Weights of a small mixture-of-experts language model, trained from scratch on English Wikipedia: 160 experts in each of 12 layers, 409M tokens.
Below are experts of layer 2 (counted from 0) of a mixture-of-experts language model. Rows are named router (the router's row for the expert), up (a neuron's input weights, with its number), down (a neuron's output weights, with its number) and show model dimensions 0-127. Each number is 500 + 25 x the weight over its row's rms, rounded and kept within 0 to 999. Numbers have three digits each.
After each expert's rows: a language model's description of what the expert responds to; "comes before" lists some tokens at least twice as common just after its tokens as in all text. This comes from a sample of Wikipedia text that the model never trained on. Tokens count by the router's weight.

# expert 57
router:525504455528502462512487517474486497478532527512532493535521481467497505500538504500503493527504498513447526467528480492498478489488496529529531462508521533525458501502456512466517503477542518503492497471468485502453466547469533481470502542461511546500475474490525532487476512499512492519537509487564550488470482523485453475502495535544515522523513522506534516528523517522486495505525
up0:429495476521501508482507515484535508487532522484519460511489523475481497482529504514534497511525526523505506487480538505552497459560494556512513502484453515475502488503490509523508482491513510529552511525500496526480505505500485480536508527557527536509531511464544431468454515499463541467533493526446485490487498487462501472506502500519528494544496503487503479511509482504513505495525
down0:504433507477516501466527495520533475493492485500500480515470477502526519505465488545500534516500515496516478501501531470490523537504534488481490513510523515468476517505437504500478465480540492535465474494487511480501481480483497475488512467520525499474519509506491592483500462474541494494512539495556524458530476511548522564482489552487510496502510502531484508489484502483534489483525
up1:535505480521509488513481484557468504503504491524437517500504462522500531502504494493476459490499514491502491484491472530561545494505492492537514550493508508517496493458525497488490488507529480511515539474525517526493509544458509492493524478481514526521488495546467555470460504520475554501499498494503462491470521497501498473447501514485503505508504420518483564499471497533492490514535
down1:475528522511499522480486539494508463459508453488490537512511499500480480491508490463513531489511512488550522544523524461472482527494567507528480492498449511466512503498471526516539521511508475491470494548490491520496530447531493528519493547512477484557491475498480526495496506485524491537485513548499552534495524514504543490510522459513471504481520556481490493516524475528500484484503
up2:469512508483495482504522515535531498514492539501458497519480510493508481477515509473493510517513496521492528492507474488476515521525505525509488510514464469476491504491506442540468493500480481528486500551506475452512471462519489483520444535483503535489519487464521517535448498506486480517475520486494528501489551448492477466498536524496577449478495500511501497544509517554527444487504
down2:545518479451523506472495499502497464470450480508495503499481493489494510492482490516492490484525468548530539505463484512528482473527473477449527483497526519508512513515542522546514533478523512534538455489477475439497487471501502465483476510492495544497565491494518529471480515483493490475471487524452501511483509510500475475508546506483509531530509514503495498509567511519507491507558
Description: of after nouns like part, view, total, Church of; also de, la, near and Mount or Great in place names.
comes before: " the", " a", " his", " birth:", " its", " P"

# expert 10
router:503526548499495486541456485479495500474530520511489534503523504495442521531494518520478524518506475517530501503503480483461520518500518510478517538503473511512508530526505490510487472483507495512500453490512506513522455501406531485473501509474487538538518469462507477501476520454486502488510500519516494495502489443574479484496524510448483510503502505472514494490437469523492552492500
up0:493511479517500518526521512494519540484503500505506489505513508473468517461549487490478513511501471532479505467547477455537529508516486505497513499496454507469481492510500489521491510484487538516447482487514513439492425515526515530503485453519497519525453489504489548523506456483499568498512474515519504498477476475487485509517507541466475458489505525482489483516471495527462488443544
down0:518491553484510500507466450452511501483502557537552470466497496484477514535482504496519521550467521490481475515484450507487505488512504510537518528516489524485512504452488484499451514503486508506564491498510499545500558490519538533502456517484486470483456526483526511499496488489487481534507502455495526491524505486492485509459520503533527486493495521533489535514527469493500553501529
up1:469505551514453483467450475524474520490488505518497539532519512531501489469504487445512503486466466478501496512507499524497477517501510520489535493459498468523562490523499519492506502472520510541480472459521492495486496499514479483491528474528495556483490512478543538491481478491496523533481477480469499549485488477440493511480493488515539481513489529509524486503471544574533501519482
down1:503519488477503494490492485512480483500494464496512465532480483517472550499465449436524480479488447504527540485443508519484472516500505499481477481467493512502480511526526598526519522501470509491492468491511499448497533480505534554477524472502483518509478509536533557514484470480480473482536482490501509469497492518468484478533527518505533491483497518483518520508533514490497486515496
up2:535475461514470479476477507522485514506474514499478520502557526489487477454457504519507523534458519519487480536501502453466543508512501508517520465478505461514472470509522515494484518512530483492511538522437484504494550492547498513481520536507525486509469512521472455500512474489525484504524501459490499503475488541519547489451508503457500566502489524525512507513485535535498496524493
down2:532504521507530456540492437490501452493527479481501474501508453472483466476487508503474483486511514503502527501533552551534472514471496465515503506509490540501497522486500529503498502487481500486500486510519531509492477492514509530486507490511533451522548516450496482497557483504487479481469512492522517491506531484498467520498470511471525485501534518535540587483514484508466464543486
Description: Table cell separator pipes, mostly right after numeric cells in stats or sports tables, plus numeric entities like 0; and —;.
comes before: "\n", " ", " 0", " 1", " 2", " —"

# expert 40
router:476478533507535490537479499482475517485508499478562445539442443488483551523454493521509495505522473465494503534547479521523525496513533524503504483513478523507505465510520480478480474490495490488511485526494498481526534517496521471461477524499488449481549516511486480495482504495481506498525528558519515486482526453496462529523503483479527494463501441470522523510497480503501498524497
up0:479472523483526503494485545458488521509501508511522456508473454541498499521504498489479505486463553524501497461518507466521500485503513472526453560513506510519499538494482524519508522500472469488465472472530511523472495482503457495471533516474490449490521479498464470538483529524506461501487526548462491505485483488488475508538450498504462500467497564472491520506447515495514489491501
down0:486508483492521522508477512469495512509414523523542507459499499469483519503495522492483524497552530488511511464517542463517536454468496513509495538438473481504479511508508556488486442442458483508462477518511494465496492528498463490506474497490493486496528514487516522507527520469467528524476507469508496519541490503476497496500516484464523505521503545495526535529518498492478472536489
up1:539532520531499508514491464498502501496487518492537493468504534468514468482538488481479450522453516471508512528500503479549519524451486494486521515478522496484541492472495471520442544497496468464507495504443489520477514468512511472521515484474461500522495545505513542536513479507506487541516539486534454473518484495506512544515488527484507485478535477511488515513472465524542485548501
down1:508454452521466509501487505505507495465552480487534509502518513487476500468468546485439545472485491473474470524476514510512500560460478471494453505518508511526492521478503513499496524477484503475489489503505547514503475489539498545498513479434521507451534466461505516514474523523520511515489493496507475524487502517520485493514522521512505469529539530505513511462505544454542500469509
up2:489487524506535494489547524511536511514484532471490487487454529499510525503511487545502469510496473514535515532523492460472514513493490488536516518497538507537511502521500510544478522548468498548517484499482519471557472473480527524506523450494484482543519479533504488512459454486488569460515492510495506502477528493519503509545478475463501461518510481500526519478489505450493465473524
down2:453528512489488505478499517504499503543494503481520514496495533431491541447520512494502514502496493485511434480485437489520470515530474482500493488530524474494526493489484480513503462489473491572516509473505504477528483489503468482509511492478479463494478516505501464501496516514513473473510491450455568484486515502507487483550520535519491489505515464526545565508498516455496499511515
Description: Suffix pieces completing a word, such as ing, ation, ure, ating, ization, e.g. vis-iting, pres-iding, prom-ote, clar-ify.
comes before: " of", " and", " to", " in", " for", " from"

# expert 23
router:505485498507445516433492481522487491512497494518502489540494507526503512526526537514475525535508478513454491527509488493542539475519536464502476529510523549510519496515500548492472461492481552445510474536535474517504497538501522520499517481522492469524513523507521491479521494502512537499518520518547491520496487469500523475528516483498491476471509558535539534515490534466445482506516
up0:497475454518489509531531465526511493537512483528482506471517487478458523525483496454501500510556483522480508547499511508526559502486533476506465467487519514517519502513524525498507496492546510491509539480484539484517488521472486533499531540477534534491524445451486495510515497473508495485492494487457482487439507540523506513544501485512492520440503527449481494466516485527521486492514
down0:459509474484466494519489553481515493495545535469548507529521514527495477504489492522495550500481466535485520470514464555476512512493494429513473519498495513477534501474505467459534509521538509486488461492484514511517526492480523470491475489513494476458495489475483530476548510504495486479538443519475518475482483498464503524463520500486495484485487524469543485490542536509472496502465
up1:454458494540476456524493520535505545484495472537548468514473497478520541505484501524488526509505469530486498524495504504531514491496479485459497505543512512513503506515480475491451471528473501520472477501496516463515471501501523531479521502463518527550521499477492497503484519467463529532500513494540512557512547472493502517526459525499494571490506545482494556516499535498505507513502
down1:506518519459495517492522537495510497557476485544522554521520482504557475451487508495535522505448513462473497481533523555485523508520478511543509532516501527513492519525521529472521525489521511442494503544534544508504485520504508491554514483468469507501480472495522515494490449506473533476503530488480489493509509522496479489477521493473512460517517469486466491498544459501496475483504
up2:492476519509485492463498512497528455500512495458561515481499480498487538534515512508482524510489531465485476521506529504520468549462540518499546558528481499483491535522483474499500449515516505511530527527506463542472512503517500514511533492508476533513484497536487519492465457531493493494522479447489498499490546484519480521488526510505518517492485464430517490536505473484525469450495
down2:521564493486505484525506484472521460493541479461557467484478481519526517527529469539500493473497494483507442502485542493470543514465511488492488497499477520497471540521463512496492483505520466487541493526482491530503557489491537474499550486511486545501536486539512548484483530500463521506491524474513526542474543500519479475482489519473486550488507491476495490514505484512526490477505
Description: Line breaks ending table rows, list items or lines, plus heading pieces like ==D and career==, common in election and sports tables.
comes before: "|", "\n", "-", "|---|---|---|---|", "|---|---|---|", "|---|---|---|---|---|---|"

# expert 0
router:504494534493465510518528487506496479521525524500552503455552465535494539468496525534494496515519504510546509492450517520468517479506511465542484495504527548568509528452557470497536507489507509495519484484485491512472514514530530504530483534492491504502475500519503491470494435504546492513491481472482518479490490487499491495462504500455513524518489470452498514519499468516544496542509
up0:524499491490475473478474510468538506519502502507471487483485488475498525443520531469498498516501435485514519442465522470478494516481493468536491452520519512496515523505489498481518547495518530502506525456496499496469495484473476508496532500504507457502498462484513539464476450504548442518505508461521509502482510551474514469480445482492491493485482440489486509507477487504529517545528
down0:469510519503487519531512486517482468511533488479557502459539491518513492532490526557492490489506535466503499541554498528510519480546531514514533507514516501511500510469498537544483498522482490498474471526497474503520526503533502480513486510530499552503494563503468523521507538500470565489517517517452526511502521457553483508530504507490551499506530498475501512491491547508529480508480
up1:495487497472479560542499519481512481489536495502516499451507485511492514468490499497492503552506441491511500551483501501478498470530466458509523512492525554531514515504501500484479505505491506468513513520507465549514500523491506469491504505474504498522490477518493517532532487491523505512489443531540515500486525522491544536423447514505511505517513504528491540436518524546497518540486
down1:500510477525461435509494489530512511498493504510514523547531516479507473534515515515536512492534515575510521462485495518513515521462525530560481464509484474507501525516499512500524510512528519525508492451510516477483518474519505539525505506503459516498513534495487452502469465522486489492505507456467496481510491441509457481527519507518517514501462477463517471552519495458534478527494
up2:525506488464507524519491548526539491506527514517480505445518486481525520450501550509523482479529521510496516482512551502467485485489486495538493473494578508526497507470519497526488501457493484546477530483530488497502497487505523511526497508500464503516445454502572477510518495463511524468522495501493520517478429451492501495519496491480490510529492518462507486498498504487500536535529
down2:486504498507526507474499482476473500438477500436497499525505495481508474488513473533478496515458483475515493480496459516527541483530476534532491514486457535491506490557498496470490499537533502473487447533503503542497517514531512545465490477531524482503547514530427500515472488516525514501511522504490477501554488557505486520452529495514532509484509470512489511511507510500518459506504
Description: Line breaks, table pipes, sentence-final periods and commas after introductory words such as However, later, In addition.
comes before: "\n", " The", "The", "In", "==", "|"

# expert 36
router:487523506465481538471507475511509525510466520446457570573505472509518463465502500500507448493515540521525491492500496492503508471479454537492500511474521525490503500489507488516547463499465510474503526472520521513446492449467461506479477468523518498506532528463521473521531519494486489549469510520503501503499494519474531470507498520476503474501496511496484464507485483460485475498531
up0:479504503498526501511501470503492509511493519519507492498445491504472519462483471532496494451519535501524529431455518518546501453486506513496508510486468478510519518529490508497536498498546497492495473501498493440508522462510522452509495462522499512510496473470524467512502485561497463482519537509501527471492512497492482485560465511566482472458487538457505477511519513483516474474525
down0:498485504498517534509522499507462512516509521467541488490506527481505489565457490496506496477481468442493482464543518464473541518466467418548486473523517485505497453485485473466492499511483542517489535531498478480482556493507501523497517535503549519509493512519501456496539512453534510500486472492495496498505513511493495490494500492487500525476473465495469482481512495465484531484551
up1:444485497470451553508494508533489497487471518441504440499512495474502480517499493476507483513451507509498509503537513491479519502504503528518509505452512495471495493516494519527531501463533494510504507459507517480486497517489462530477493475535506496543491499478454503496504516572472444577496508449511507529469471505515516512499464532493448512506524505505501519518535467479512512494501
down1:446436513515504479510456500498495472509489487472513544512496483492505492469499521494488524534479549511507483518509521497467497509538493502430532520553507476530553543527519485490468463507500502528543536490513470508501497478482532495547457448516470525476507486500533485517511479470455517500515525510549523489477519449480516517469501522471500499469488481482515526496519475512494495503495
up2:498526490495461527502494521481501524526546499447480498530527464529525463483532512532526499490518501497527559485481526472497488441466494501474489498474508512505505475503512490476470501488536528480457491499519507501455520504519463529536451470502467475469472486533481529473461483516523467516526503511504519515487490495517510503486494460468548474501468542516493476495559477469516445516485
down2:542490500490483472505502497536531514513494505491480482528521477472488540519490522500485492508483498533512486473463466553505512503500510467473505524456474500443468471520564526494463540493492529523472498505504497498521521512507523507490509486485485510515479500529485510477519484427471459471516476516526501492534489525499470499469471512502499437486478482517503544503447519531504452498568
Description: Year prefixes and full years like 199, 1917, (201, 2023 in dates and tables, plus line breaks between football match results.
comes before: " |", "7", "2", "4", "6", "5"

# expert 30
router:500487512544522515540465492466483516503494520480497521495487487509502493495496450521511518488554505513510500470457516561512474495442527514561516501531504474494514517490509450560499499526527478478556524459490497489495528477472473509508460489495514546507490468489425497536482525470509470512500475493487521487510510512478508529489471468548499492494500466504476490487507455504499493471523
up0:495498475476458496486484436501474490530519511502477518494520534502465489505478528491514523519534549543476490513490442506501517490496482504509506459539500476523515485532484488520486480455489492519490535509493548488463512538520444477503511520460511489453488471476536473459504556493487506487518495449496483475516512541539517475461510504487536525460522536509507502486484475535521505516525
down0:485491532509510491497482514452503475480501548506519487504537499506484518484472487528485507485517469525518493505530487510491473557490474525425498503496521539485523516504485493467475543469466481507519533540517481545528472490485524506512472557495498451506482487560485514462532486492493448454520492519523522521526493533469534523486495524440501483499463517520513497485512537499480498515495
up1:476475490522503505477491520509478520517511485509448478516516522519489478515514466505479497488540480520497518523475442538499512518485548540512474494504505486519480468499469397522521516487508518505474521526477504466481535516519498478511537509491466520501495492524483479491490502528521509506468458497537481499468445491493540513482515468531486472509509515473441456492523514557513508495536
down1:478521515480527509533502539485484491498515524505534507478486500491475500476492537502520521492544518456533485481585544504515494489516476478486497516494518471498483515521493555492512479530489446460528485478485545522478511484503512502441454506496509496476489522475529500508536529504489466496544510454474537520539551470541488484488517527494512509473477485503547506515495519451515491507478
up2:538480507523494497507545475518523468499492462521531455482485493434512512494509468510457520497506496522499513505477537510509462487470504476520506513500558500510515485492443509501523530518501534523517488504456494477534557501475477486457528509449539474521479532506459462518521505526531532504541491523495497496509510563505510551478526524478482513520493494508475528479516482526497459499500
down2:491514511470511490458476524487476531480479518503496540534545515533502484499485522522491474510468511484506523508507484533470526506523528516504481437499467503513487485465561464481477503515546474448481500532521492495475466494504504502507472488516439519557510458507548551507512488488491447493462512481494514503520488466496483500542500468539520540460510483461479492480492510495482494521508
Description: Line breaks ending a paragraph, heading or list item, just before a new section, list dash or paragraph start.
comes before: "-", "\n", "The", "==", "In", "==="

# expert 12
router:490477493491457479520491498496451478449472464503495516515481509516499489536465459494521462513534496482484492546520477518543529497511516484517535478501485514491513474516481520472512496532479492445530450508559465531477508525526472476454505511495514514485504513504478493483513491496463455477455506492507467480499500464476485477501522506479512480436489482497491494469496424471481531533507
up0:479501529489531508522522488492498503513490479535474495494525493461511533498517515524437508487556502526489502527516499489500480482521488474499512504482499489546524456478517509499482513558469469488499453516501521492494467485497501480536518537548528530462517452513531451463476464499492475475535508466497434516442504471482529514515527507507504480504520526469459503502498488502476544492540
down0:512508503462527500539473472524504506486520527493523500507425495511519492511453492506531483479454530472497506543463509480529513479508506530483510513509490499476494563500509525499521516528507544488521494450510452485473530525513513499479468486536496545486489501488491568503500513521523449507452488478503515466550479496497466476490503509455534503487462463487509528509499471535499514534507
up1:450498496482493482517498480477553515496493463471539503499534458494521484494497532489498490484503446518460521510486487486521492488495472474505488495489509460512530496543496468545510514510513524477560491503459491468488519520481500494501505474514509512488461522471486502514490535519507482459512487470512465516483492485521565505496468504474550504467474467454464526491554455544488482524447
down1:535493512498529500498461518527440481468548517515501484512488553486509526517519495520542530469517559493516489476486497489436502490505507488473504502523511525474472473484502534473469482460520493539486527475520526490507513469491491498508478518455479459536547476463502493469465511467442507524527501510493560492505517530473491513509510481510478513536545498511505509470478517463483527497512
up2:505537516508495484460454445502506523502498525512495509520510504482498476466494486506473510455500538487510559527515512541477492451478500480496489484462485547466490474513527537459526512473476484552540506479509472495465509471533523487506496509533520502483467469464500508491518523466531472515431488479519496508484529517509465511488471472502501531494564508470503537498518496495456513510478
down2:498553518472536494482507477489499488508499518471476517490500554500521465501504488476463522521510506517499511518459531466494482537506474518453512514562533521448503498523490539491542471514498501531517502494517506468523505487524496493486478527489510504473494488507498481533490501485494526490488479512452536489491544526501474532478544457509478531541533518533540524500517585502522524460484
Description: Word-final suffix pieces such as s, ing, es, ers, ies completing nouns and verbs, such as warbl-ers, batt-ing, Rail-ways.
comes before: " and", " of", " in", " to", " were", " are"

# expert 32
router:550519477483517474488473502486517469512519508485470558522481564462537519499496476456510559490509478505518494524485538429476470442458528527520509501480519508506521504526522507535499507535491516516489454497460478508506524505503525487556479485501479466458484516493504531500482470503514487489531487484494517503499551493466492487467484500467521518460468510518510481493461483492485485495505
up0:515502462460498486533507533492475500531528525513472528504538568477528497549535501512507470500508470535462495503521536527492504482475517457479524521481470473470479499538483499527506532565487520530479508537490470523487518497512529488525499463527518507493486484484545454540463491492504502486475495514473457537506520514485493460447529490518519477477484468511508460497524499515532497493499
down0:513487503467510438517487516505492505499489499470505466479498484478490509500514499521526470495462492506471489498525553526465449480525475521493537486483492509470459535530529505493557497485467494475482527561499529488520485490482526518517480495503476530503500516454451480488482516535502498539468457475559488546502494478498478505522500556521522516495534532492520513492468477535487513468462
up1:506519514530549517512484480494500519481522511471484483449464506458499516480486452497461529530526539501503506466487534459483437478464527530492524478506522458479468540518513533521510526523482515518465552523486540491495535509521533496519499522491478485508491523513520496518462515453531479487529481491479518528490517479478492473445523548526489506491491515529464490533486464518495494513519
down1:537467557477533531497510508504503512436500487508499515546477490510453506529545501528506534510520482477487506491504468491467486511522489503459513478536510494521548509456499477465521515502518522482497516490518491507501516508441498483494476537504504479538555491472499490514532478490512502491512538452506499480533464502477520545484546465504538468482492554488489475489518497524512546455491
up2:498503549501539500487473474474468496527531500536479495514522464464447504503516486499514566503470493526501529485516500465483459478480478503477515482485454516519493513535487469503506484505539525517548504516499494467531533482508511497509456520467528495544527474472513521472493487512510492476525433541554497478455513499505493535490489513519500553477460458484498472500500487508495501460508
down2:464504501455512463517475483522494484490516471492480536488464505465474482498485541502444493515455480489537535518432505484504511530483498521506483507519480489521500539472492487456505481483496507500519496526501542521500457461536492560473460462483521517529537508496485493506506493530485519489516529507529526482495512496504508494499492516512484513455551516447464484507502487539459562523501
Description: Sports entries and tables: team, Club, League, position codes like MF, and country codes such as FRA, RUS, BRA.
comes before: " |", "|", ":", ")", " Cup", " League"

# expert 8
router:508495485508495531480475521506485494497500552450475476467471457483506518482537492546515490529520514472465462511496536504477478495568491521519536526561535535486485474499507487502513508514517488484481500506553494453498515510473524528540538462480477466503499518461537505490495548510509529477507506544466478513496498513484430474509527510468514517510524511500483501475483494492484459495480
up0:513488530505487480493549457441501542447533481508493435540450424501530481469520516490499512499495482512460490509509488503513484501515514471485493509505489482474488505493495550491494534501470479478473478474530473508528511524462485507501483489472501514538515494483497514526481502540505547491502527516534511484457484522534507541512507523459519534510539534503490518467520526514476464513473
down0:545486488546515537505484509517503451520493491475464530519507543520464490531499493516534477489490528505522507504545525535457499475451507519503523545509479491498486478494514454496519481521517464518537469487495566467469501488491520533488499547503459508489475471541532537518528468511503474508454507502463500513486512463513481485505546528487470491482479464499463521492523514467489513485476
up1:498515502514498501462522482517509462522483489492515524509497467470512514467487474519487454532484521535462551486527523489522485472553516474489510529486481475505481519504488480516515471486529509451513522445515510512484477509485542501544488511482457490446474451513554558505481514478542492501469492511525484503525472541518499482461508520514520494494491541442464525485487469490532502506501
down1:478505504506526475540480508473475493465503512506489481484532547504490491490551543492490529495547477479516458508541467484469494501495516460504506465492530549466498487536520498518457504523479529523498478486486515495514471520514470524469503528497480550539499546469471495490475455518460520503482514526468494500448488453524512479533481464462488475473525516518537481500518480468467522499492
up2:527490500518514503501537477522545499483535505490513496470474514512504513454496534478488474467527527514475501502499490486479518518511526471512538531513483525496526508493489493497466484502526512580474470554542483446462446488508510494492518506479469517521509514510500507461493535507497524494513459537510513486458465548541484502475482475518524467483543518523467493531530539478481469507539
down2:518507473460492522513528506471477447518526466457487485496504499515503520482474510496524538496474518554560538474502566476498494489490478492477509499521532548508506481493481496477516440533532514515484466501519446501498523475486508485473482537520474512508534491473493512484526536486508515476469508470532506540497471521506497501511474498495463501484518501489557534495522529489495447461463
Description: Prepositions that follow a noun or participle and open a phrase, mostly of, in, by, on, from, via, through.
comes before: " the", " a", " his", " their", " an", " its"

# expert 11
router:477485508491460488476518498540518498517487492495449509488464486469514501477531496505503519447556456502474466546481497545484487542501516483427475551504503493522535499509539531458494510534507502470459469479482491533484516504471484485514496511462534455497520523459513488525527495527502493501486496501498530475483514529476446498512519527494501477471483528489520510544495517483478542473503
up0:455508496498505502488514506477486447509532491474506493490520485536550503516493494511510497511523488466535494462491492484455543511490493499468506446492507482494476480507460489483506503497499470542500526526483473526493547490509516441480547536501570511495525515544483488495475439556513555508512534519500481496482476483488496497487505501471470519533483462512490479538515467498547504532494
down0:518494493433523541517490497491529509457506536506499525482503479551503507489484497522482448497489488507511500527485503484480517527503534482528484513494464498490448489464473486509495458489523549526499505532517485481550480482544474487519531483492463544510536473506524539510524536517484537532520509494461527497518462523509500482477519516467511559520503476499488482527501499566491501506548
up1:519467469485514570499512516494566518478501461491477512470534458465500515478462525451518494536489467512479447474485483488524484540469506479506479505516525505496508495457529452484484520471510497514482471528463466523508456496524472471499510468536534518472520499503483516490482513522500532502479464462501518506502499518487444457481491476506499531468499476473519481507477520501465482492516
down1:519521476522518488492465473495465522484475528488493501534486500505452519493494498544482488490488532485532526498452527522515540457516495532498515486489479475535476490526471517527475472520489504476530533481516516456485543506515548467531499535490470464529530492528527488501514516519490450496482476527525504509487519485517537485501514480565557516555522501527527515483527513515551489498475
up2:507488530515486487511505533527530518523477491507503477496468497509503471536542481471481518453508507487515491469468469499478470493460489519452498510481552517532502464540470460467426542521506495509459498475490496483462491499522478496470501528486513468513464503513496461531532462538526516508476521448508489497477475498537470512481498524560494463505487485507501454517493489493519459497478
down2:499506499477515486534504517490495470523469512492545507484521498494480501524523501536469540478495509469454480482482510497525465479461476540438527476479485524541498461496498524523471515477510476518455534489479475494473488510503487505515478487518491497530467501534548480474470489475536515516500551506512548458518483530501489525493512538504462457467507475518483555524517509460496481530547
Description: Sentence-final periods, periods on years and list numbers, and closing == or === of section headings, as in 2002., 3., Olympiacos===.
comes before: "\n", " The", " He", " In", " It", " This"

# expert 48
router:477490516490466507514527489525485531507525517494497486530483512498455495494462522464467513485496516463491492491513508534471517455573570487508533501519535507504540494458486518485501500527447483505522563492547549490493486480461483477498490494492511504438513502458510524482530471498503513513533521491489478503465492498513508478520505472516454511508534489511445549513500525508489505523488
up0:462488482537500451527506475499525505552499500480460477495511459501429524542490503535501527493518520494513509496508550468505489490500545476457532564506480518450527503474517482500506509472477527488464470481513522468516455490458517456509549493484502514483539500528510489506480512541491515514498489488535500504494456521537502494495487484469489521455494507467457506489504480506530484482487
down0:496516527512507478489423477461498459534510542525502485521505500527490500526522518514515523490502475468528543510505519474497496524494553470515507553523470493455519470505506541506486497491530483487496472473497496496527463521469468494462524505535449517513538475542498479479535487468479488510490498503512521482525522526548512482473491478524485503432503508526518467530475481522507512451509
up1:493462530518515528477495496506507530491509512514557501528555505478456516517498538482496488511512510478517511467478525551484448470476467505513496557491491511494531488480437530518499518545459437527497508526489532529445471451504519488522503485526484471544524510460483494487506484478495489526523480498473470490498504491494500533501530535484477480500517518519481517515482549491510486486478
down1:445513510522522484526528500537460509493509468478514515504461487494524506510491480486504509498475531481471498538494584514514486451504444493491496510528492539462500507479504506534499486559506484501466470503499511514561470468484500487533474494468484489491506511491496483482466518551508512502551515495488485508540502441522470430489538503515483519489516484512516534525511496511488471500480
up2:494499492480481524489469508484534519449512482528513457517478479475514498522496468493497471501479495476482497503489497516483484509493502468498473522490541475460480506527534521500527489507478488445491529536517491538527495493477454568509542456521520488493512443492532496517547508508565510520477491466478479479467548484462501482480486511498490527477455504490543502533475496529475475498450
down2:464522524490509477532499517475457485510492480534491474522467450471529517464513519472472483540472504473502520498478481501487530456525520500489541576498464490473536483491482501501471573496513533485497489451487511493512510528520478559492490522509550498478511497542497508455529505507528465512512501498475526468542482489510499484500481441518472489509497514505508486462528517495494501484482
Description: Whole common nouns and verbs after articles or possessives, such as design, hand, father, person, speak, appoint, often before a suffix.
comes before: " of", "s", "ing", ",", "ed", "."

# expert 38
router:471508505530479537535487550482501473533464508494483519510508524467504524483495482485500456532543500508537486516445529494535516544527516523493511530505484469488461535438490516509504479484460509480522510559491485454473497506532532457502495490511486499478539531497479540487477518547512510494529536526523468496507503495498526536509524497537473471474521460478508509479537475486518508523515
up0:461504475505504507533489540505476496513491492509501478529529491425536527488568467527480503527475492519498498509486507486492505479486535505476512526523510499556468539480476513516522466529527496487498492524438514496480499499512504478488490462513478492523492547545472528480497502518528510480501537497523494494485478475435498558502544497532499516482501490531532505519536516524536512552512
down0:485481491504478488502536512551479501523495536494525516495509507507508512453465519443540499501518519480509465550445545492540531560469511464490521501523463508475508463464520520444478459475473491489482514525527533470510522524524480507525502490501506501476517484530498525494514525511496491521521546488552487512506496514541496523497494505532471476508493487475448471506507492448493521519480
up1:502466530513523529543523500493494497517477535490491481459499516505465486487504458470527481502557525525536463507512512490539540496511494455513478527461537466537492510509492479491484478496485466537501503487454529469517491470483512526462484528509465467468489512539494505510489514562526527474452498497512507476462500480459496488483503498528470463508548481457525533480493514535516516528498
down1:485459464492487494511500510500535543532524482509492507495473472540516498521516518484479478528497486537489524514451472522510521523513519527513487493553504502493524531527529558486507462510532513512488472501502492529480499552489478452526519449479540494538516504543488534502482517441478464501558523466505472504459534503523491518492529530478532502513491516469510484498464508500507515450509
up2:483492461534503554512473508517479510479507492476478466469477512581519478453496483481465471460519507476509471475507473469528503542482536513544531501494486501491510501521488524493508479496490456487483522501463478461500520496516542481493512444475462458511470467472491528500497453546507479519515487489520480523524509496547541487486503497522519474493522502532467512520497502504454485531493
down2:571503483467500465459506500510516457523531511477495540528516503485501506531501492476513473510493504497533505502471524508480516465517460495451521470484493493496534510488496468476541515480487513491576460529463515536521480483519512503473564546515480542489512519498497478496505525495494510540529507478504516505530502513489455494541531513527463533490471493467509469497562480490509499490515
Description: Closing parentheses and quotation marks ending titles, years or list entries in references and tables, e.g. (2009), "Sleepless".
comes before: " |", "\n", " is", " and", " –", " was"

# expert 58
router:450508529520511572504518521462500513479490482460476537514497507462485467521470491480517468488598520513481491442466524530508472507537513537507507491501518491511489558500463516503504471476513492501518483472523485533489522495497481493501493503545498536494536519492539538497532531490514533516501516524495514509483485487501534510495515513447511452508527503465504503499497484456498508492530
up0:487541541468456542495537499488492552475475477544523494524524513502552520475487499504474524508480490536507511489537500517474504517471508527491503517499512506505471527516481535504484472486487494526485497510483499477433495480503527455518517484492510507501473501473519515539557524492487466492522453463483528530517504552450484464507484496461558512482505451520478505491510524499461529502492
down0:500465497486469492476511495547499486528489446542492494536471513478501487491488526473509516482461531500551513523509462516562487508536526477541443473522519499502525506504512459441515507511516478495464520519503501475476534518524491540524531515461504490491512464537529547479526514490514487523526493473473479477528485514499476450485469473478513456460497534493473514484506518514485510502515
up1:486528501520488516506497474473512544516523500481521521500521485518510497499456513528476514482503462476501504501491487496484473518532498451493534529565499504508536503486463520487488459517497484493515491504458501541491460454493489441513493475509490471515480528512501535501478471506517504477519473546521533529513516494519475454475470547537495481511482476487555551464482535536517485481441
down1:515500477492501477509525450486495495512518451497515503488511536501463528462501524473480489507479492507485490508506519509506495463463480457471486495509523516494489496472504436471505502532509489469474471482530504521505508472490499511565475516544513476515458565509480502491480516502499525471493522488536504490566451505522446527529491473564501491529454495489446476500510489509497508486540
up2:511501516484480532518494519501512549531486493519541517500483518488464496500486521517492498511526478490514513463534537490478483566487434505447517536532503494502510553442490533514514487463519494534530498505479510500497526520508510457482494515544493523516511548489505523501515522525512476524464498511464499495464507489470514486542431545494500469538536499542517498513502515536494522490474
down2:460498455536512532509492487531528511492493468491505518511509481507487518497472488533523480464522486477461489485504527533520484465496531494511498496491483465458476486561462495504465493520480496503477492505537464485513479479442480510527522447476463485476483483516516485491476518511508502546510510470493501502520530520543504484447517436503511501522518543448487501510494465460554491530531
Description: Year numbers and digit pieces in dates, especially infobox Born/Died/Released/Founded fields and year lists, e.g. 1939, 2014, 196-5.
comes before: " |", " –", "–19", ").", "–201", "),"